Experts of a small language model.
Training: a variant of Muon for the experts, 4548 steps.
Below are experts of layer 6 (counted from 0) of a mixture-of-experts language model. Rows are named router (the router's row for the expert), gate (a neuron's input weights, with its number), up (a neuron's input weights, with its number) and show model dimensions 0-159. Each number is 500 + 25 x the weight over its row's rms, rounded and kept within 0 to 999. Numbers have three digits each.
After each expert's rows: "gets" lists some tokens that make up at least twice as much of what it gets as of all text. This comes from a sample of Wikipedia text that the model never trained on. Tokens count by the router's weight.

# expert 27
router:502522445498516481484517508511510481505512495473495496459495477498496449506491465499501503526529538510532505519436474472532508537500500481471501491483449468491458508490542499475451450543506504491492511525495507503494428510535481495466492502504501514495514500476464507458467503502485522495461501530515483528469484492488523554519505470483560487528457487500533530528512496496492500489478505459516493456511472519483479498500543499508491526494548502493427494497505493475500487498490442
gate0:469447469483506521481567532501495510537462494492495473486488501473536477527510500555430537510510507469526488501532524508448480521491439516481511485545497455499506531499521502488498505504526530529504517480497480483459496472503488487491478515482488492497489513516520466487535500520504517517519499496512498498498488498491515505499484521531576470481510516540532484491526489490468522524472510460517464498496483528487501498512532519509490494508531425487501522490518541508464488508492489
up0:475559506481502494526481452507507452486465508505512522489535517474417519508480514497526504503522483484496513531508472451494521512496456484483504519460439471520491544496470552496493544507559497465512492467475503488497501488502536524490494485488518506472525446478559549483478511487518495518507507490485475527465516561491476529495477498445535493532499482508478495515489522524484514493496495557547532524494499473496483508540528446496502504491519488484510531477499520477542462480492501
gets: " |", " the", " a", " The", " an", "The"

# expert 39
router:479548490511533509506489510521490488551490499515486531481505477478505503500510511545481558499520504505488496496442499469484498510494489483478534471501486448520493522481501496469488461536503528478494510493517508551482482482499515547529461506451510502508506493524485498439518528526473521525483542496492510501472535451504474503528492522464564474487506479468541518519477486541510486474497494502482531521502494505523497517529512525504503536488502500494495547486520524427534463530501496
gate0:503481479527498520547472516497517540485460527472496547529489504507444496535495466503496489461517511494507501458524497549478492505490511465474502493544494495475504496481519542494498463523470464487480522535545497523493515512464504482507544537516488507483505527478491490465489510511484510455467503488484455508500534470474448514534530504486511489487498514506519530506509459513514453519544476505497496523474544466525510506502527539482500501516536480465547509479512516532481485540510514
up0:492491478518454541498525492526511497476500530484509545521453477498489493498512472491490516493450525511536496492542525539494513569469482484482502553512546506476490508521488537453469477528547483480490483524554500517485537470467501507513459469498478478441499499464517487443508536465458510487502507485497479516520557468479498517496497523477476473492519497470522519524483520544497468487510444498498500518511540480515485526499523502479499507462529490491523481509528531536487484503522507
gets: ",", " to", " and", " in", " as", " with"

# expert 15
router:492487518510500491464517492488473491489505514481515533498522507522483483539484529531464494509504495469490488461487478484492472525520515512455532512490503477490540530479506496472467498532497544499577493500478476564491487502514486494513497495500478506488525489544473532497481500571508522508469486496545512504464497482495475513537475544473532505538519500502531527510499461521480493528502511484476515486500461486500483514531504504460505506493553515448497497515457511483538480521504481
gate0:506484495519477528527516515493502490544508489521557521546517492498507506546509488542454503492495510513481502452481506522503543473493496485533495491532494468519535526458471529481466509493489516512510490498503500519479481540533527502536513530503499553486523503533477526465470507554482520543489501526472485498497479485576489519502493466514543521527480487540511501533510519490523501480547522488501526504504519500509511496494491530525492448504514507465519510470487529573533458478498505
up0:495494506534488513484488502503518516476498469526508470441476511511528476505498506460521491464555532486489513539499544496487443504564497504513490509489510510521437454541513516525519482537494481511434470463515520511480482476514464503472504498499522467540535548454512485514528489504561499454475474491510527468500529521456544458471494543466447521480492491514513490499515431484448486499503459512473470551477503526474521485515478487486508511517506504510487465509488514486444494517485530
gets: " was", " is", " be", " were", "ed", "ing"

# expert 5
router:505507515475478438466504466483488537495483483513467521517529523504475497521479474537490492547530525507542547497494503512498438462514469521446533501469517504508531520516491522451500474518527534504521488483472490527480480505508503517523497516510522534500525488510499528479515473497479572523494518477512529487495525535520490529504484514449509505522481452488548512535505477437496479510521488500505501492501498512517509487482517516488523515491506550500502477502534494456537508519497510
gate0:539445486479515467530505530474497525492508512456476469500523518520489485485485441493534511540504499517509548508505508463473488511541532516500473541472472494491491509538525492519484515480512464499511530517512497484471462471502530509492500483549544532505499524486479441503508468504510535524522494515517517472473475543492520495492492503504472513545514461502506496548538497478535474573480511514462476465453489518461533520482535430493455512509479493527467480522480474496524504496493503
up0:507514508477479482479526473508484495500463518540450491504512520495507514501549567498492515520523511484512469516472493554567482513542504507514521542503500483511451483527488489472511500527488466497466491526553529516505543507535487496520491500460525478498512496508464537466496490478501501485519464464555519496495486545475475489506468524504532420477542535541474512502493528515458478480522516474478533492503506501503543495503552489511468492496498523522550507486525526507521498528501508
gets: "|", " was", " is", "-", " are", " were"

# expert 1
router:480500528538514527467480456495465483521468480502453541498515490503521468469467508492519498539467518487524510451482493468486498459528461516482478475485500464511482518499514545461504466542514503511493508466495492526488491492508499552547482529517469511564551514526540514483524536515454528546483476529492538490519541483538497521513505480429468480495497509489518537493479493504496471515531508499487486514479451489481490500554512509492528496431540467510526533500495539480514482476463496
gate0:501542504493507557512486477475518489544500467472486497496490484523516528488549491456503547543412521501554506523482508492495514520514490517507464442493503512518515512510495526472493473475512492498482540496530486510471478500487504515472507486484467500524576515477542544494480510475500480537509506501456552475509493509471488515515483484477484525450527521494512464512505517487459473489550511511559493528510491534491507477533477479523533516464517480500489515546485508486506529439498467
up0:522500448476500535463525506517527462527524515481517470533476478501457491510531475526495561548475491520507468542525476538516490482479488490505540493489478509520508543493495507502480493494530531547531520482525484481526514468500483484534474455513451480453494486506507477446506497509481512505496490482496523503526492514569512512513472503499501471515532523505510461502487519528516581479497537519543532484439498483510485491518488460536501484464522450490478484533530469463479510474501472
gets: " and", "-", " of", ":", " with", " or"

# expert 7
router:490502499519504456518508457510478535477505485527497495516484510497468464503492469521462503517490506481524552495502498483499468453530481507496565516481469472544484503525487551474486478552553529507488435480483530483477487501553479533489496515470474489526540508536510500472485472485500502503512475530510517489459523501510493535541466513476514487515488467509530490536479507476480485546486508492539478486511491490471470530533519517502547511482511498466527496515476500454528471541444456
gate0:502483486556508565524505487490479477480466503531486499528517485520531546507502481484530459564520584490540551490485506486484457488525481503508513551479473482529492495496533504495447482470488531537486465475461489525532463518500542492519491477486519490527526493503489476507520521484458506525516504454467534488501481526465540549481467458480494489465528475510507508486488531486522474480528494474481454487479508525512491535512481476536503519469519471503468475525469475485494476523497524
up0:536507487516471468486515507523479571478557527489564524518517471441460508491483433456458507496529499505473479504502522482497521513453505513488513496501510554568517498481471499501533512487539540498488491515510479455504526543508463530509493565543495475473474507503551517495498487509525490519515509509478470513491490503510506494506513535527521480530538523542522472449506501465457453493485490505519539486494492509479525489521519536462490499513473544452488499519493506482496517473524488
gets: " (", "|", " \"", " |", "==", "-"

# expert 10
router:493472508504528493488527517524499499510517516502504511492451499491511443526480515544493476539504491518530544518479526514516517488499486484448550492512508430524521546490504461495470491534493498528514467492482526468482477486555515514543470503522449522519497505530548465513522482513502476492492528525508461558485480539520564511514404525474527465515470474527505519536463452500512499498537494486520512470508516488499480493524521495470497540514509513504500488498497545499508495496472516
gate0:489549495512526470529565440555518540527486487525514518486510492530506439498458506510474483529489489496506512544520544493538527546460471508493468496510517507507496513480507501528462486458466548518483451492496520494507489500507477489537473496499536525516520483475518514510489503459482512510522496501474475494462520505523491514520486515486529475475523497492467528510475501473527532464535471491540558499544517486487454510537523526517517476498515484530507510475521510466529504483481494
up0:488522494509494496499567509538523544477507505548485541504496495515559454501524547515461469486488499505498530517511546480511502498502487512540469514484547516516496497523502474533516486512513566502485452496466529513524496458485475447525496501454492522514523524473501469509461469472497510518489510476490452530478537490527519497489471546486498505485523492497524544484489515480509515518587479484544540482517509500455454542523478505537503474500508524506516503497499484512551488477498484
gets: ")", "==", "%", "°", " ==", "us"

# expert 19
router:501511480490485474462498492469532497557521507482459556499488451482487481545479504474486508500475496469515515471484472469525490497526485486515559486483448429523517542482506514473507472502491512503527507480510515513485479509536471535514504493485479498494547518494478476492485480497528480534495526544493543518476509494456528506477506530486506496493505455516516550530516494506485525487493520486460498487487455518507508498508522489457582523515544502494504534497509488458520469475467486
gate0:544507481510496503498522519495470490488486514479517470498481485478490483476466510503514501490554470500504507484483493521531473487517467520492470526457520570505504467503492498491505473482510517490473539519555485471498553506491519467492477508487514498498509524496492527501523494532497519521471483469543480528512489498469519510498527487522452539511516510514456508492518511494528470506489466490497501509548450492452486469463515514521487505488451501448482518467466538526486484499474459
up0:468512524453482503442477508533453487454518457531497485504517531561513496476553481520515478443476532528524485532491540496472512507490523489518519478537471497502532514490469479504485512459518456447489477519491470527537479522464529513508530515488491441478496451560542501478497484472479512498545522452466530468492483501535500465507483498480500462515471543492521449497512484518514502543524489528528535528485520496534463487515480524480471473491499488521511479549473477480506515515515530
gets: " 0", " 1", " 3", " 2", " 4", " 6"

# expert 6
router:488528508519531490436503495516477522525495519500460512483518506519526474477497488583505490550522499442475531524492456471521468521480454521463525503466505483485494513529507515467441511499495530507520451517495519502480491528513482499525516531502504490536501487500500520493523479502506477491503549550484495520502516504495555525510457485470536467505515474493519530535475481534465489490529523469489524449494488504483485508517494490487498513503497458465505489514528490472518489506467463
gate0:470515520522557521470525521543475507495515554541500517509490533506479475494473502545509514478510475504497503490506504485460532493531463511499496522497471470507475512538495487516485533505488524496531535508489515518484511526526508500532505494495499484482520497551507498462497455545483476495490500528523466513498542519536515486526518483469492470516519473543535525514463521518444506479529486504491538490479479518463480494526523536461500463528503502498488447472507506462517475523496463
up0:488525505499486507488506493550456513512490564531517531508463524507512467518505501529501533500541478508511495504506500505505538522514463514530498485502484482493474487507512523505489529494481483491576500506498515502490485492500503496545526526498472478475538475499512500479479436545449474481520521513494493493510547485499502495481506483476519487501500487554509523503504539502489498502518512487491551496485479504493484515539492513475494508543509441478502469487493531496501496517520474
gets: "-", " |", "–", ";", " May", " September"

# expert 17
router:489508504508529495479542493483478508541456522516503501512443503489501503495481511494538526515501476457539481511480493492507511509526459543478488513483458523510521540485529519503476494527481508479504458511482501519480508481489477519532498495493499504492524525544468506490447508486503501520464527517517505513518530480506476519508450559486537454506525487474522503530496480530501485473528557500483484501499486466480532503531526510465512542466514532459498514512505514500539490508448451
gate0:506493484470499504450520488534502515521484482507511506494508494492466473530483486477519496540496542542487475519479542468494535512515506516477452496517511529526498519481559491546500488500489568488474484510513452489480485518519513491503496463494495510515518468535489489532490488484493538534463494489514484474540471494522473502544451483475505525472484513464501513481503492514496493480561498471481463447516488470484501516493519537497505506499478530518462539523524468512505483493462496
up0:506535468485525549489522503512498500531478547498490506491465490516530511502491489506506522521546483490515540482499521492476501493497520512488495482476569485479536475526461481533503506477490499530471492512457449508526539533541505503499561545497528479516505487479494457526471533508530522455457480530509501453480532493533493505510497452498487530525487452479526480451513482490495531513494492460498526469488538461486501473482533507491514515527485480510490502551458497531529500491522475
gets: " for", " on", " C", "st", " St", "n"

# expert 23
router:509511507488506477500496466487519541488513506474490509513528497457469470505509505547472521513472502506492557491503484529514448497512439532479514489478508452492501507482492538433507520515492492497537479482460491514473478527562459539472478504482452503503522511519506485466516493538540502503499471521486489529477510485495487488508456553476482514479537488513523524500503458517484479530520526472567474491515498507488474528506507516443521531486539486482530510472488505469503485525418490
gate0:511507481472488536497482510515493450529539471509505502510507527473456483522524488517498530501495489496484491555470480537521480504493531516477530436480455518517520527494526508483463475511498498482540479468477480508492530521470482469526551448538458504535475490472505483515532482533519498496511482499524489493505476499511515475502466516465510505496486493464553524477522491494483488537469533523464449456502459530529463545534481536511530529526489489524494520477558541473511486483523494
up0:523500495505486480524494516494505521490510525488512516495526502479520493491460471506508564467513510481510508551469530500467506522517492523492519491490519461477533490493529464486487534503485483529538511484463528527505459482440517480527538501452505560488503549511477523484478494454497503497533508448469472534504530519522478439507500531473482549517437560459508493466492502503509451548483532498500491473489511543491477472480498538476504493497499502457508497458481446482504494519497490
gets: " (", "–", "-", "/", " not", " /"

# expert 11
router:453561497496529471515485450494439483525496510532462530505515496481501492543518498510522515503479493505512537491488518493481433487462486528484534494464502508501491540523488486495496489503506522480473480497472484530480471510504501563482440488534532484487502489499547497459504498515501491520507494487551531507459487483529503499494518555473529501479505510453522513535485495528482436512496516496489503485462475489502500521497475483483524493498487510496467538523482517427542501523490512
gate0:501492513507510521512550521550489478516501520504475512519479501466517511542517509525475492464465466463472553511530536485515535512472497524484473495480543533486518483503485510496513464452518528497424494510486495451505501500502450535506454509496527503488473522496509517528459511503524485514484487479473481525504483526478510537529517514507517511542518459483510518489499524522479500503482499452471482504492496503512512496502449490478474479502521492499491495511512502506480448553502506
up0:497495451539472493432470555475495475488542533485511471493476487513493556476497467500535498512494508518474461510505468466503480485486542452501458483486547475533509513530436486511537486504501504480501540521490526557489485487535545489473524539500514512522492532518489490501558518505481496508472495504515482471490529508504476531491516495504481513483495512496499494427523498508506492520520475444483507495499517512486532470498481497508482475519474500532491503492485503507553522492507504
gets: ",", " and", " was", "),", " is", "\","

# expert 8
router:472503478538478484501505480517491504502517469551482509503528528469462484521497530464529489509469488480503504477474527515497476494519511498486565504523477514496453469495550503462489460524512490518506476529478492496496484487493480549504507485491477500501566453536507516488477486531498501532468548522507513516498508534516500515526528534469502492492486489463510505524495483534508493492535505485512526459513525486471504499484522499518519558499495489504553502485494492476535487548475481
gate0:480540474513508513499501505526513491482513482503513515518513520481486514495524507479494501544496515471482444518503480474515453530506497512570511527513486534487501476520543538492495519466470516516457520577552496551485518507539508531505563488511530511517498476478528530475525516487489496492549488536496494514456519512511522484524505492498516550496503497535466512516530480521445504482508505499543517523472515471506512532543523536507490497528462473467495511500509504438539488517514469
up0:450563499504496520490523517486499506476510505500513493513449527484485481503498525523506495522505504487496499494506510481474475545493489512510497508509516509518524465511506480496506508497473516513462541491550474540486511532543505538509545492490544530507479464504518480490491506554511520500579484509504484486515517480504508520535504515495496550499478490500478490503513503485461462501546472504565544528453494466487480555568470517458521502534500515460497490503454522444510488537483484
gets: " of", " in", " for", " by", " to", " on"